Below are experts of layer 5 (counted from 0) of a mixture-of-experts language model. Rows are named router (the router's row for the expert), gate (a neuron's input weights, with its number), up (a neuron's input weights, with its number) and show model dimensions 0-127. Each number is 128 + 24 x the weight over its row's rms, rounded and kept within 0 to 255. Numbers have three digits each.
Before each expert's rows: a language model's description of what the expert responds to; "gets" lists some tokens that make up at least twice as much of what it gets as of all text. This comes from a sample of Wikipedia text that the model never trained on. Tokens count by the router's weight.

# expert 13
Lowercase word-initial letters
gets: " f", " b", " m", " w", " h", " l"
router:138144108145121120103115102107101117109121108135105099103122117133073163161127165116159149093141146094149112161111156122151119092107132099145136115129134157146187130119101191145136111143108148164146127122141125101070055135138101118124147109132152129103080147121152125122156123094141095105119163129130110118112131102141146121117140099097125128131107140100126079159156130139108142201129
gate26:168098146136136089082152157107156085120130132159114125122142095115072128123108119097150095144150166161167090140111118112120159130123164099101104137155141148114082128081154180114147141146120114112121104116117165105092105087104143121129173112106140107119115119131132146090117147125148107119123129106091140110144131132090142081099107120131104102142157102087131137134101113134074151130146
up26:087155125109177124116137135102097136135125109161178151135129133148138141170147108164122116097118086154120154134168121095095110141154129071121058092099109150129125122174148105138101134126098139134108134099098129084149107126132133131122158139093075129131100140118107127139198102117153113114145152144148114156119112123125082150127123141113095158140112148148119160144121125147095152150108
gate27:183141123104136150132097114135115118141140096099138112108120094158117171130118114166124145157113123141154112164126123138106148114112158142129128137083107143139120166100097162103137078118120148114115137151137110148110105131091089101117145132104150076108145165152145075102190139083108163127133136112142117129130088137165132162143095069116138098134140094106107119132105144161099163131116
up27:132131169100115153155143144124125114112123145117135167127185128105078109159118147139111158146131155105158168098106118097106175109108116145097105110135169122137155128106148131100134120115115110129165145137147137091120091129142107148114097085082172129125124149117143105097121141082132149167133098154131101122114093115098168133088142139121162109119131086098122110097156128140095074090118
gate28:110099125134144109154122128165083095134144183151125119181135185169126140168140162144173106138128131109133160136120136134104095102133132118127131099124116116116130111122109107090127134121130152171102125122133152091057130155117142098132129093120122127115131109139131181161135156121153115090139114126161143114116159130115141147141124150131115073105190150132140126159167097091111136175124
up28:145117158160108115102140121149156120095106038143116115102142152085151134115119088124123126133158156081149107079099110120137124094063091110134097150119114148123143134124147128152118102118161112130109155094124098177183138154130115133150122141121127114135114145115145101101068108117167127138109112136119108137149112124132139174118101141150112160133120143121156141155142140165158097117144
gate29:107111143099152096099102162112096164191102133094166091165111108140084145133102121146154150114120121128099139149124143131113122127096104117152133126120115150183135176109142146163098151109130148095092110116122116121092126120113123101154118108135148106118115149104181148140147099125118116146061108144118137106161107111126166153109130127098118154145117131103131090166128115135098095148179
up29:182104158141170104136072122085105122133147139142109128123113174121154107168088109159122118079108154117135147116141093155137122135173127119175127100149149089159120096099117136139148151119159133143124153128112125118102137119160099090094104137118137121129116136112166153133074134145135110143146115104129119098135105095162131144108140116115157054111149145126121131090112152116099119085123
gate30:143156094098146086099133125135156054150106121106090142129129125134100158159104121118122134112112135118119114143151113125182106109142197119103118159155140120108133136173108132127163101167130136172161129120108131096168124164121170112119140154109112114165124145110087126143154172116135126113177131097111136074108125086122110136148124152144148097128125136146135097107109129097122108119166
up30:151108138085118145148149096081115091123120108119141138109148140111130122140117133098145133127110118171116136183126120144095128121163127185156123133181113123129126076114111115112114111182160147122111120149129119127115115123115119123143169119083144144100156136149183175102149149136175145140133103076123144165131145128145116184152077152094116084113104125103123101146152126152119121113123
gate31:137113096173124141127089155155101147160149126164144162115146166176101133123145140127156113101131116094136144139131090117138120134147124106067109145158143154110141156147091135081148107109101128157131074123105124110103153154158142085141118152136149153114154116121132145146105144150120072121185130127113120141162135135130144132127157142099107105099100120118089147091090170083122109109107
up31:152100113108105113131132141149105128134155113146135125121136139108166159186119129096118151146150164112100128138121149166139109120136156113131153088061119154110158137137109170152084093125104122118116123098127131073135087093104157101162103142110200116124145147152177148136145093111104119106131149137118154166116136103119135117158146135140080138103161129118153111143136137146101153170128
gate32:062181152134140186101134139094177162154141177124155134126114108119172110194131123137128167133156128092133149107154108108114147123139137134138114156115125173126164150130095119117140136115154138142139107123113163110080122152112129138112155140123066133097115143111125162115125149097126093147151147154145154126130141150156130123138142126105128138063148134117140147160132102115146152163127
up32:086133159143141117050129137089134135188114144083130109163145127113120150191125142126064134147141110109146134137119135082112105149121139148135152131109136118153157143162097105139152181106164164127106133113095146093113155096135165088145134149154110116130111123142130143147133127097156071129149104113135146092142146159128116144121163109150100104150128125129156126117136133102153118121111
gate33:147144116110117141113127135154134135073100109086102099112159107144100135155073164131137149059122113113174086136135163149126116108153103141124126122139164105132127140136128156169142114128111198106148116153156108123108099130128153102156123126126108131097125164110109152179107093098098137115104149114127130121139145111126133123156153146082126145058132111112097128162109159141113114142130
up33:134154159110115103107150082135118152118099125057097109143140124145135093123105186098190162098148117112097156111126134167118133146135135132111136171148131094111123085100130160124138121128086141093097111161167120122088119142151111095133148155126134163091131155127146160136118103126114144100133153154086109099102110154118141133154085128144135093098148104117103134116104120153117093124136
gate34:163107122128111130168123140139128151139117117114107124097177132106138165159154124126124170161136144166124168142110129127130139116133099112141104114107142158154165198155130147127144140087094154099169147119134123131129098086142108150137150126109160162093098155135155090137146138131145109132164126131151097125173122084142140106113133082154159118117166147083161141108099178106134158152138
up34:148128109139105111116134122148119144143112164137095133112127090144111134124142179174113111094134119132131115121119093166115116107133116125174148100154135193144129126147133142074182142146074132134125144174107129085116151134112111125107173090135153125084141186133143141130127175137105078146137151147147092098121106142170104132113160088126126171128140114117135114152102116117152128131107
gate35:094106095135133103147145148142129134088137095155147133119119148107118150121129149132091090132124161132158161096132164117134136197135131140164090158156121096161180165143139146151138126124102177145114112147092142125106120165185100168138160144126163131137126145111132042134119095107106116138132104145102109127114133115114120120115128144106138146087096090128151101138134151118142151143127
up35:104129100113156127126126123138128099104104167162139106151142170129125162113111146160130129103140114088125166093157115082125094171165084119143161113099147132155150101132167172131099147183132125110127156131140170114097116106129129161168118129125138145128141151143163112124167121145148149119132120104099102091128176155108164114118146109165174120114085124089137135137147119087155116143115
gate36:132146136126125117117114125132109079117134123102149124160105149123159137133140122157157186132115120122127154122080104141137158133123164140129104122114133126114170154115110104114169117109102133140114159168156121133071107130123103102116068096111161117110097129138128108100118178144148127118148100175105148142110166189134159099112075102111160142114149169129130128175166143098151116139107
up36:146129155112151075151176120121138157141097080134133080136121125140139133128110120104125159125128103175156160153103118134148112094143183117141157132132074137109118155143168171096107119130139097099104144130130103108165133083154114134149114110108154133102094144130125114114110144087130136132110118135181089164141084156072105142144124119154131189134127131104144150133128112138109134156130
gate37:167153095171076117131130116140147110144123133117109147129139156118093134097125143127148098145102101103164148179091130114085120095111148166106092137143125141133146104122118158103137151127087146116121143138150137097109157124145161112120105128109153201099113104122123141137092148127143102135127165105139102101114087115116115099131085085154146150182109129129161111102174100162146121136140
up37:107110108136144073122164101124188095096104103136141128128125122145125144153131116092140109097092106144156108154116114084104117086135165108124114097066174101113142128132143121160120124147102145106108122111158151086100107097127115099136122200164144137129153097118097149132113153117158136094130141129110120129132154122154156134143132125112117094141098126162106083165097140109134163130147
gate38:141100125065125118145120137123125095147118117157143126146147167107097131110131133118127161153103169115147166149158128143096130116150135139123114121151120159100125120130110125127124156161125166114061096150142196109112149149149076135114171127120144110120156116084130147132127098158107137150131112136141095088128101106123120114090134114093102078160149121098107116110146115125094196115155
up38:130122082107114135114104122145163103161096120134153156131103093120154100140116128090093108142141081131084109120156102125155134175129130141108136153132093068167132150122129107095188106107118119137161172136082122142151130111137165097135179127112141134142137084127124097126150107127110137139103129141157118107070099187103119141148107119136156151143092142136119122132149144097133104124141
gate39:131133112136122149117137130139133129122097112141118072161117123111115175091151179106136094165133124135147096122129166107125126130107143089153136099122117170149130109124078121117174118111168131102145079106111130117092109121112128086132138141164149135083164152165125150138124095107146127146111158073126116171127183108122116134162111084115137127164134152173158110128139158138148156154132
up39:139075132108156126074096133112131100138109133137101089161168100135127134107111143153154112199101113116093137118157132089134130115147157112119150106108108167142090139149118123090157129120161124123134128133103145102099131129147111105120166140152161101100141156114148125132151133118111111164116159124162147144131129122156178113149146090078087104173155184116130109102096132114122138147123
gate40:139145120097130081100106132107141132102158170133118145104120115114099142110096124123124118137109146126156114133138087151129110154143190113160149099130161163168122131136132136112136115142095186180132155125129136114111112176168119135124108101137110118166118124125099126132138135115131095102169154120143116165097108137120156119149127141111132093154125119171161105158155083090067151172161
up40:179145153115117110115110141150117145186142109105147153132094144131111151122173114153113165090120105184112136126113146108110125157138140088094126131096124107093129125150108133127107145149096124098129139127136142100087116085118133117124168096164111111137113105112169138135148134143124114135106155165119143152090135141101136109112091154136122176157137153097106204136138190150144141112124
gate41:076142142085154153148171087102133179110121100135155117093096115161134131120121117127136139144155149110154153143158178107118164127146159120105110139141147108060158134120118148093099142087133113107106108133120107128127107160162106126110140143089093152104089115114135111093087137085091107134120110139139128151143126116113185114147145150161124133120101145092124133139132163154099139106120
up41:122154154128155129143050150122128113155151121109178092114112109150113109122166106161152131124090155143110131122142096139116187166171125150139108132133117106104137149127157125124149120190150112141095144145092117155143151126120166124140118139117119147103090131134097098134099138113124141128151134105123114167087158108113112124097121077109178107126084129146170109095121137129103127092104
gate42:069147149140156152098131137125135132127098178084147088104108148134086150121125112148111147150129150142157115107153122163163120061079128136144119164138178154138118121128108090096150164117099133174102130124115087106096126100137150118088148131083161123124107096120115148153127107117119122127173147159147111113118135098124148155069165145165144124129130127121120135151116103129132114134128
up42:147136115139141085139115103138163126084135098148122156094136121152150104186143159134154133122138128107125162187115148101129146151180108124134123117131109098128108127106141151164140116134165133109136142106125165174183095177133132125146117161178122096102130160084162086097148124141114125134114128141139126138120110137124101107176093149112122136089157165139111126105149166140165112140155
gate43:122119137160137136174079095131115124138108125114116066099124160141107149148082140131141120099118127132177116173084146114096122118152129076090162114115126123113133137163147131090127125151113086122123158103084145124088108108108127134116118094137099149073158115144156127137140132105134094147156124151131113151145108149155141115125089126096111112111133080161104103124165129094095156131100
up43:151138114105149121113126123145125153111117137121181119139127141110138127167150118159091100113118129120098089129109107096117109159110123079127148133130093105124156128113142113111109138151116138104118115140122138094091146110120076131169099111173119125115159089091158167151132138143124121122116111178122193080106140107155159140129115110103183117110175116177107160153141165152126135105088
gate44:153134158133146120098114133132112093091077115094119113102131107117140060128146174151129159174147142101136154142130135098134175183165122108129132157129155106114134119146141130157142123109127147146135137123143117110112101088109107135127126104128148077179154143095128098117175149128125147092114110122146168157118136117150187101106166152163143089143175145147119130127127158138124128110131
up44:125159111107096150165118168098149117130166176180175159131135137113119160136161073149104105109147123098125082142100093131139121106113107147146152125093124104118132082137130125112126146128158133100134127180133120113122156177134126143127098154170101128145142106154123115180118130120101116157122094118115072142123099126110128157167098146111136164139119175122154136130163120158143129142111
gate45:115124113138169141139121129133117154109122153127158107088143113130107117181179170090143145192153128140162178170161121120102156145122134126128123110091108143146146149147124128098131169115095140112113097189139121066095103109155129137096165140108138150134098110117115136113092140102108152170108142131118072113117123124120138148135130112159114125154129101164123118103135157119131112172122
up45:129088119088123174160066133122098130106117152133112114134163154146123153141166187131138128198130118093122105151130128111101168129151135154107137128135121141127125156147131126113120171168113135122117067163132116112140140100165093105116159149146196109086138128140160102149144107114104126169144138123107099144108145129110151136139123090127128148126128129130140119130137168071150132154120
gate46:140142129130127144133125139133100096083104109144091138148169140152139107097081152095123143115132125148143093113156156175095145187103124132151084121123071118167136094173158130118104146132155155127132123112114137173109133154151114123155122102090191162162127141119139130144134142113125131143136193161125120100093124117101158183137144117131131164099110121127127093116145151117124133120119
up46:182170101141126125120135182099154100123103101116156142122134126126117156075135162113128179119106110151144137134121108124098144156150123127153155151102137093127130121172139137110109135152111155118127153120153171136118132140178094144159138143126189131178097158101161137142165083116130112138123110154088166153097149113099158157114150152162121137118125148141143152125157137111110165148108
gate47:135143099100120151093088126151113081105110132168088114150151113118132098152122133138142134116140162110132096099139143071160150107148163135126129119138148167131123092135120158155116129160075087126107153139117128115121121099084098146160148124122149147123136108112140129123175138154157126102116113139132088140168121155130164104077087104094118134105137143133203131109108109146110087105132
up47:145124124109125113146190118098130114182143134107147155121110115139192153145151079148146124130125141111125126115133126131107110147141120140094117164104108079117128112143082104137130083122151141102108137121124109124107099178147139054109099145133167129123112159143115102079132142120143135125095151143097146121129094090089123128168096100140109153161104126097099113164154130114167122112129
gate48:117112162100134115119076127117092107150086142165174130112111137094131131114132142156158100134133133126122130105099109155088167131140147121140103134133145112122113112143086180071168128118103106133134147138069151128092140149150164117122152162115145140208068113122105118115103123107129122121074159141137090120132113127125115126096102163115109122114134144134124137124173099099131141134137
up48:145144140137149130143102137109116150160098150150148127146188139073113193165135149104121125101131098134110152133118101130103105075097119122138141131155109130115128103144144151068116129143108150092101091124167147165114120119101109138095129133124135125140143100101121090100103096112145124060165111124120093133123175130113158122107188132113121130134117114160087126130151132113118148095133
gate49:112174118150146148149128130104097104111101117106164090132126112146106123161114123118160120101168072100128167146189100118153123112096112142113091141113142141137142130113081118116136121106135104159121098132137137168154095166157116095149141123076115153119123150124090125097089154100126134113091116114159145127154133147152175150154109115087125129118122159155115105142141141118068127115166
up49:151096156130130135150131102139090145090118090137109123128109153116190141084149146122145148136131115113125118159115094109152128122101158073121138137112046099118116138154128105063153117108142096137093159115119112164150140092117169113081130128148093120150121095104120115159129125106164136104110143104155144141114120143108145129098128149116111136104119158118114168120104120104146133165083
gate50:131127104137128146086122167127139131185105080138145145121135144063110156186082125100107149112148093110175099142166179095114113085102157088099130100128103147133119144134100091105117139123164133133130153117141131154111149146132129128132090103136128134117130159146121127122144101109162147134128120136083109102106138124118139141083154155130150128158089132115151133096105070122143130112147
up50:142097109150149140141086137143153078152147130119089101128151161104110158138128126137140124152126107120156112097136155161135117128101128087160196151119113108122140130141102119138128134093130143133173160105152131108112133128136141112175119070120115147079115137147119106105161118140142107121140131123140091172140136125146125063127102144094102133104097097130150148143128127065183170130147
gate51:151133104135120125100149164103073102135111138124110130108133123122128132116134124154137134088116146120123124118139140103191140114097082123142124140188183181109157143091129156162182112061108114141137119085138143125134156112104119112131119110149154161116126174131108128115132163122149110077113127114128128160124155108144117114073145099117102145166122085106153117147144126158129122104150
up51:063119109072097095146140096136125161090125106123116148098102117122131118108150098107142143073110113146112094134131152160169138127117140123123156137159084124127175119125128127184113113148104111100106115123133111113134118152110113124106132094148151110112123133094167160178140131081135126166122133119134125175123175166128100116097122164111174140131129127099113102139107139116099161164124
gate52:114112152097126148096111110135117093109145119129120157135174136139146083092117151124146137135106162137109108122123112144176131127124168107156095069116077132121128129116085134147136175165114165133161133116172121098120113095112170111093130120128168161145147139085106163136122160131166084082118133147169106149116141128101121141127122146135152115169126131118106098113176131131157108115160
up52:140101165115150115142123112152148128086137127110139183157128127158144146132155141113173085170122124110106113141120104133118087105108094076125079137080146134202101096133098121102124121121143149137102158121119114110116129131112118131138145105161122151150142153083131142079139136100107114088123125145087126145144134115077119130150145153086106123097131123137142119091161145148163154129168
gate53:148133087164097100155085139120120124092089106164108113137120129142149108104098140123103102109128143117158119155138174149126075122101133097120118129097089148130153133180100113104132149097126137137184125091085122126101113126087121083162111093165120146151115187144086146158135116129132123132159173147135139163137116129177130109130142138126130129121160145127116128109120165104121152102156
up53:106170135123137145134125123125104098087058141160106113104138126140126103102109151126139119103155087096165131143147151144128126091157091098102155133122126135118100131122133092126144134117109163075141156107122103136102113125078141108109048133150100155105123150150112132161105091100171136160170164110168122129126160144126121124164132087125122154128106113139118115160139159115104128144141
gate54:133148107099142112106150114099113160099125093145113109127106086139111121095148147153109123105160116149165151121161192126174098133138139113121114103174124135130104085138120143173117139132161147141145109132127172097124102146156101126128122144108133105147142138092146128167134077109116108145104099142153188124114110070101139139126148132130156133173077163129143113098113149154144116132089
up54:137158127140154112106151173157148102092136126166133074129142146157137102152132136137156127122118116145175093159120112147113116122150137125102120113104107162143117065138141147125124119145132112124123123135049147179154095140115161110134108121116132109149151148154153141127126162088098118094140114138134185102142079149140148127124119072089100127173119138150145130111123152148138141113174
gate55:132151138144109114110098115072107107122128150138139125095095125097113107076114118120108169137152107120142140136079116118121123093134123102129155111130134107125136134139089118136137103118136113179137156123159120181115129143129093117143107083093147150114147114148114126074128169115157114097183161107125134149094172131135084115148109112132113143099100184131127118087120123120181149181133
up55:164129121164133107131121095136136133126148083143171133152146162130164124185089110133111122139145144147144112143193077156173141156117112167152135109126103168145084159133131126098184136146126126090141100162141081119147152144133132111112180128155117132149132131126141131165107124157090107120147152155141147108128098104113113125128126081137144126129116087108110141126076114134108098120114
gate56:121110145140171132161139179126103108162170145090116133172136080151122140161081094136147116031124103128142111177112143118113108114140105131127160135147156127121140166146101145129127106128136148127142158152109143131130148130124132127154158128131080093123123080122103119161154135161117143123127124139151137148159170164162110103141128178116104154115128121126142106099171134139113127107109
up56:146154136132138127133120135123144088121114149099109124119155111152141143131120141087095169085110122119090160149148155100150146130153128118132152157102156065126116141135157116152155155129158177159148091135137070119161155096091114122133142210155149137140157101135121141148135118127142081148129097135126130153148131110156135086170129103180129142098133096120114123104128127141162151109132
gate57:165145126136119109109121087105159124089099099123103178155099138118105161169156167122165156140150106102138158131119145125065088142092114112123118166092165115082117132151083089181115145120156174150149155146125080119118109099123127100110120126119126123120098130103094142145104101130093125100139123129121123140103142124161147107136110099130088134129112113165114122165142122116134127108102
up57:133099133157113147167136171117124149134127137098111119116124083085125141105123133136125142130112115162149182139106095128132155120150142155153104133162086105118115136115174132132127155098120116166129131109159145161139120134164164127163146149060156157107111135108185146115131141111144109090082165109136117113091123109149135119120172123116136176140120113101194132103138111132133096165122
gate58:128166080118145115145123138121114137107126153115104119129109136128085110152114139092166109146150138115158090128157131132131129117147145119105127127116107143141143138134154139145131118146123103120132115135128182110094123086130113148131131141120118117169115187120083149120141152071125118161124151060112126145152098106095172103119150101122093146106112170071166093117072108083112167126110
up58:130155144144133123100112120092110122154121158093146083109106184121122125131103156089135137090144151180133110152115125142106110166135098110130124134154107134161130143135181152150138115124129149092126134105126118132104116165158138173167123063158097165116138173109155149105111156131139118126099120123154127126164119166147162129120152123129123133161124202095098096125126146121137171128144
gate59:149118108097201091108093133131127147128125107138128106176131128131105096168138098105171151120144147134093121149133148137162131099122115097116156129135100150136157139125141126128156075159141128100128094107122166132095129124086147165136158150137110125075115142070117156117125116128117119176127123132112094130129158102103140083153142130110132130133092161076128117120094154151077148128121
up59:140176122149097141129144108135098147124105132096114122135146154126137094109158144142118202114133132142135130131140136114113128130108111142095162103091099169165143106122151113137108124137130089100164117145152156124131147107163101115123066111104146156126136155175136166165141172119141126095159153141130107123145108128114102158087130112109172117125133118091118151150148139156075137113061
gate60:103143110149084099134154104112129118122146150140181130124128157142115108141135135125123139126130154183143189145092168135113135142108150105131085158116133133157115162157137141141112092156159139117100139143123127187088101131120101135118147101105148126155167141145140141169125170100165128149102118145140103133121148115146136115128119106152162144116126095116105063107193082107154123142109
up60:112132114123137119127124124136149174097189127158170093116093148140119156163129105105140146138115170159155149111134151102146140109127151146161105117129149125070119085134118115124109164121125149126180144153133146159076131146166093130113118166169123102131110122074117135136095139102122142152084143114131191132173127105177131103103118127128134108143136111102139095120159119164129136129137
gate61:156125133125121131137131117119123133105115193151129117138174094132074101170102091124155119101075138148162098134094157145126073127166118130086139123154119110119160170138131157151157115110119146132118115149122138102143120129141149116147191151085162143142137116111127168144134118100096130130135136109106105145124134152122152098154137138090140185138098097123077098157134148100140110108121
up61:099060139132116144146128146112104088126091130125107142085187154116166078109157122141127109128154115123082112150125097090108120137132117142117170117158121103143155114098143126130132137134141151105090118157190099140167069144145112107157149093109150133153116180142098152090134090133157118104161132145127128135132112155149117129137146107132122122145128110125112126115159129118115112151183
gate62:122114114155126151075114142093142100115112105125088138070123103164116092143153152101146107148162137142142103134107124125112124162093101153132090148099089123122124089123111140119130069124119147117136153114145148172114090122109131146164128094107149100159135143125196123140171167146114113120124119146155125111151148108126151139082150156122136121097126167168095116129140126105087100145159
up62:173096127146158100187130125185148148153117122150130140156133144095131113124115095134117118114091166128126126134148103091150130111122110150114111121157166145157100122116132135154152162111109126140178084116107137105117116121142098095112139158140067157116100150140059115129094126116177102098133155125138124153111126121105114100131107115060118137141141108108145118128128134155168169120114
gate63:135111114177128114113120121136123132075118089094099105110152128142105108131048137122114128105120117087127132114145170117135126139099153155118122117077121101135126136138142150129134156148153120138171151093152104102113148121136102125148131159172158137140092160084099137134133113106133153131119176103135124098107128087142117124150111123136128158165139113126107104184163151189118108099084
up63:126140127141135133124121104104124160096129134103144141113148143099128173124117132129125176110102113111145139123143166083091087117123136153105146106093134096129133103126166158096134114149147086112177124129147119172067133131158123142090152115094098117091062141120173118084163103135110177119090152087112124122157107136157147092132130115141131122109116086134125116154151140159136114137146
gate64:156109130086146145157101157133123126131129078106142115138138079128076108131181087136128091119137114103123152149086178137140105110144109150159125150145127147086153123116151159154127145095127192129101147122180133100150106106102080153120140092104119112122112120085162173134167092151127139126104148165117119171108121123129131144107136139120131123137116135103163102123105134144106126147102
up64:133109170156115110153151100140153113135131179152139117119119147143184120097106141124112152137056143139117135119151095115159131107087127118134172125133143109164145144149081105106088131143116094095149125125095113112104100197119119148138089147119153144127157117122145128130138113119117155112128082101094161132168106146169111129150113122104130088139149131114130149105159137116189126111112
gate65:156108132157115126129111153148075094141133113114171131114158123152075177179161102119121115090107128140134161141140116141086108170106112089104141139096129169142182101123120156134151153180108139124128117119126141121084120098102149099158150065148109115134123166099157144143136129105160113180137146140144130097110128117177153124135134154125142119151106132131126121134101137142098125151132
up65:079133140107115137162151093064147116158132127101126134144115122101140134082100174155112155157157167157110116083151117136156132135141129188157139151130131116122090107115120127112159094133121109108124122109139069122152075181103106160114092134114146159148126131120135094110149130154129098111143096123134115158136118137096106109122116091124140145116108135135127140158104084150161106086126
gate66:163152140153144146098102112104115124138086120137098152138113148153106078116099125103135106122134153123164115126141108053134119113080122078134106091153113150122125124144097138101151153128097155123156102137175150080119069116127125136152126149125152126133137128111145123107123160090110116060142096159131145129154152114154153144092149143179140109121134115132147115140102104077121137117113
up66:121141157110090109117158119122089153109122140139146128134137126098127108155105153088148139146099130151166118108111082132143161126117153120128153102139115117160147122123084124152135078133094167098118071125164110127167110124152118130126118142115154173131168123103160117151132152104184167125153102105084131124142142127159135102126147091150106078143140166122112159107103123120109170137182
gate67:100137111063150127125116116132137127116131090141148081117149173132104132138113183100127124118119153111152073095103207083149134130175115138130149119113152129129121101146154144121133157125118140113111133142120110123117077113092117141138177155144152141139091120094137142130131158111158123144117150125138142141149150119211155171128143137090152098123125143127133104132111151147108113142147
up67:150120101118150140148109123155125115155166164107097132161078109115130087117133126132155126139122127124125097160163058183145152150103111131135122108177075102079112150097101103169113107148089140148145147120148129104121131127117127131136131115138100103096125125134157072116155109167116123130152149156158141113124119105108120117155096136126139133181087119079153111126132149152111130163134
gate68:139138175122104121122116150057140136073123139106131110095132154093094106150082107156155155131140118095106123117120134134135148112124125115109133148127170125085168149131115108162151161099067124129130135150145140134102103149157151111097123087110106144123118068133150129113118147131090143105137123117082122142115108168125157103139131181133100128112131143161084098124116144102124147173149
up68:169147098121116136095137085154113146142121124147099159138140062142110111118127149130126155148127108144132101140139098137129091140132156121129118175144138124147123105149118123122123130150155154107099099132139142151138149129100143126148136119133117059087148146114161077096161152108136115124076152156151116112125145099098152095116110104137144165182144102137189170156134081148100116139154
gate69:145120154130173118091126073104119106145129123133124098122140097150109124153110139133198136130136115137145121134130141113118103124131150120149174103132109123106117092129112128087135145140117143129153123145181107106123123129117082129127081090120172157139090125118160153078141145134171142091171139112143152133142128149143202134151096172092150119110130116105111146132098123093100114149171
up69:114128134138112136236108121129123134092118122167140112131113151148127172070145102159131148089115111167115094111119135168162117116153119124110135079115151117128124119117150144131136137148140172114139151122150146128114128153122132147126090160168111141127104135148102174172076122126148123124122149097169135117122147154103128122156122140128134162088143134086170124135109126167111159138141
gate70:128113086136148139069112124149116109160123133092125135095165096123106121072141117147150110172178143093120154097127123124107149106110128124163090126129098143099161134120095103145109111107151135115097143129174128114134106135141111103147108095132129130122142123070107145133125166121154118122156136111122128135147175091150132152105163129101097122137086133104100195112135132143178087148124
up70:130116091147126152077125103133186106162107117133166148097136127117127112111136115136143150182111146097165149103167147108140149135092119120135087118103115147136130135121107111113135090148081132140153114126110096106129122138120127082118089171159143132112106161128122148119141166082184143134123155108133165097183161125133134128108162138105106144110096135107096154121147113182163125132110
gate71:108194141110144141120132136131074161147159156133155132094111113138121165142093125130141129141123150126175059176148149131149164121151082121127144098133137136157088137108142143154112155140155138117163114105142104135093122143126147124137137140123075158133122145175138145100103155126168150161149148162120085089138118109161130133139132104135135135139125144083132089149086149148144121155099
up71:166147131154134125110125127110123100137133138166133140117108085127154153106127154098132121141192101134101142139095078119138147138154125108136107094132122152092115116128109130144106138141158123128116152161131086140138101138130137126116070122134153144121130140126150162112135156139164081112164091128131109141141057109156151121125120092136144135143134102113148191109098054166129153084113
gate72:109101144116121144118091147159082163107118102111152122095129090120116201111129093135132147165150149163138147155116152127113168121125085145134121095121145129125163187134164150128121106102101135140141080145131111095093074117112110114110155143123148138122134111161153107177137135111116088140127115145105154165137173127122107140125136106104153142095137134145148131167100140155079134133101
up72:073146144143117153140076147127154061120132105097151136120095155105122147110137116131106132106101165127106161135145137098106172134093154140119114146141088132133124143150171130138113119130149113119146157142098155150119110102152098143135129137120080114137146120154167125125161134101097142153153138142136191150119112127146175144103150102111111096081121107108146100122190160113117152159106
gate73:139110120097113107138145138112154139122145104134128059138133120152100162165097168092131162127120114115098131129138143121146116105155110150146119127127157127136096131132128125118170069085104114125100076124116124153140088172170143137160155085093134153104088109111152126160127093069124122103124122131147144117084134117169164134144120136082133152158155162148133137108130145118104134146094
up73:167107160109127100144119120119113119112185152126135115130131105197135107112122106127131118141182099135101088168119142150152156129139146124147124113115143143095135181105179114116161109093135110095130098102103130124139125156150108127135119111122128084118095171123164096122142097134106135143156148165119114181129108161159163104097084115110146152115169143165150140124154136125141154159112
gate74:165085106173116103122131096085115105122126136142146136157128142124133162172160125142168134128162136127111146120127110124122140121087159140106120111028120158097137130143115109108135119146103134139129122108097140070135146085138152121148135109147171141100105148145124116117154147136114113118139126132155099099151119109124162153120120084132082100171115137130147150120142171108085162163153
up74:150141098146107145163089117147133173152139118139107103135103108136129120091108150107185109130097104109111178110146127123139131157160070156103122141117171145101127126111127102153165138121120137116143151087132156162154160115129146152111090178122117135132162105107176071115107125132147144112117151144170110137146159102143140112158137082156105106159142105134108117121127145146081096123136
gate75:122161126142134137127164105129146160126110101142149140179095173138087144166140152119137151127148146173165086170113157123164150108118119119153147079167101169135138152138121130126128150166126145119178167148108105128137143102087111135147157123113147112097126117155141152156134107104093118131090128161183129143154124131133163148116145128141101121155101141116127103134152133055122105141125
up75:113109125124150112151182164130156144149157128105131137114090139105128119120085089156135112157092122166183115101110129147162149145119151128106138153139125115101118128167136095112137162128102070144172114121107102141104088174153098131148131102111153133142127106097155112159154108102105132132096121176132159128101128119168091119073148118102127143088130135096087132138148133098149114128135
gate76:156116136116125126074140110056145118118125146142127136122141112143096094154104111141122110119141126135162134146108161151129135103150146137151130171174184140132122118093108139110136100163129183128139082133116159105128126136145105121107109120098153125120093130177093154144116103139154101088138121123132126094145122141159151146107110116117105139103078141110137161163132073122100114152196
up76:123101114127110118119131154090173061120134090133105180152131113118134136121166150129102104106161113103159122147087117124149169101138127124179126118146140088107152061105086118109140118134129167166134135125122154076120123158099150139156133158119126131144114124143106110155137130166136089103157125121165139072156133138146142124149113117145162133119116117116117095122162123168119119113171
gate77:107159123155079135119139112106111133136120115115131130083113123131117129108162104138090157094130107144147154145101116117110085130102123162142156113083074134128158116074094149098157108122163129140121172103135119126133133129133101091139137138125130097107087098157160093116130090080143121131081124139143122087107127150174151149133110071137096124118135168157162118164125144149141104112149
up77:100131092100137148100165116076134096098139125090134122133087108134147100094158143129124199143144173108131130118102177151166113113134104115145125115136146105121128133127090137160084091119108124096140123136159064115096114160118128119133119115118129120144115096149147139133167082130118142127115102066100112136121096114097128157104104098120108117127110142117165149160116090143130154130098
gate78:124085142101140105159117177152127113094113124156140159173146111142104157109153138129129153111115182131117079143135114147159067147093146107158118159117119162143122131151129171101172075119160118102129130111134138152125157105126121136091093153123161126144109142068133115115152166142130120140141129127120155113126169066120149138110150154115103115142133143119116086156135147157133153149147
up78:137141140169105166085141194113130151126187156139156140174154109134151126142137098127104121148090100103142173122162106119140124138207135143100108165125135119151106103148118114095130130121133161139112148141146156120164146133144151138081128125132094142085144113102103145106142143110173088136066133113117098125112112144106147121133140102101123150131102151122131122101119132107133127084119
gate79:137106100119149150118136136121118118102128145085090082112097117140083124159143148126111161069115159119125119139154151129113140129148162125106149133147137109142137120123162110087143125128135075098191111114137122141132091150163090152150154107144099135089095180123149119097171144142121138095111146172146136084111121112154133091107140133091141103094126140138117118150094167136140160156156
up79:159125162130088120125141126098121114121125128157129151132139071124141131081149131124132082148137116117118117112117126116139120112104110151154085117103122125092120099160135131167130138145116153172075135128157121104136112142092162085124111123084162088136118117101127104137089138099141129131090112115126123158125130104114144171144105124163093188171111143160171099114074098173151114146122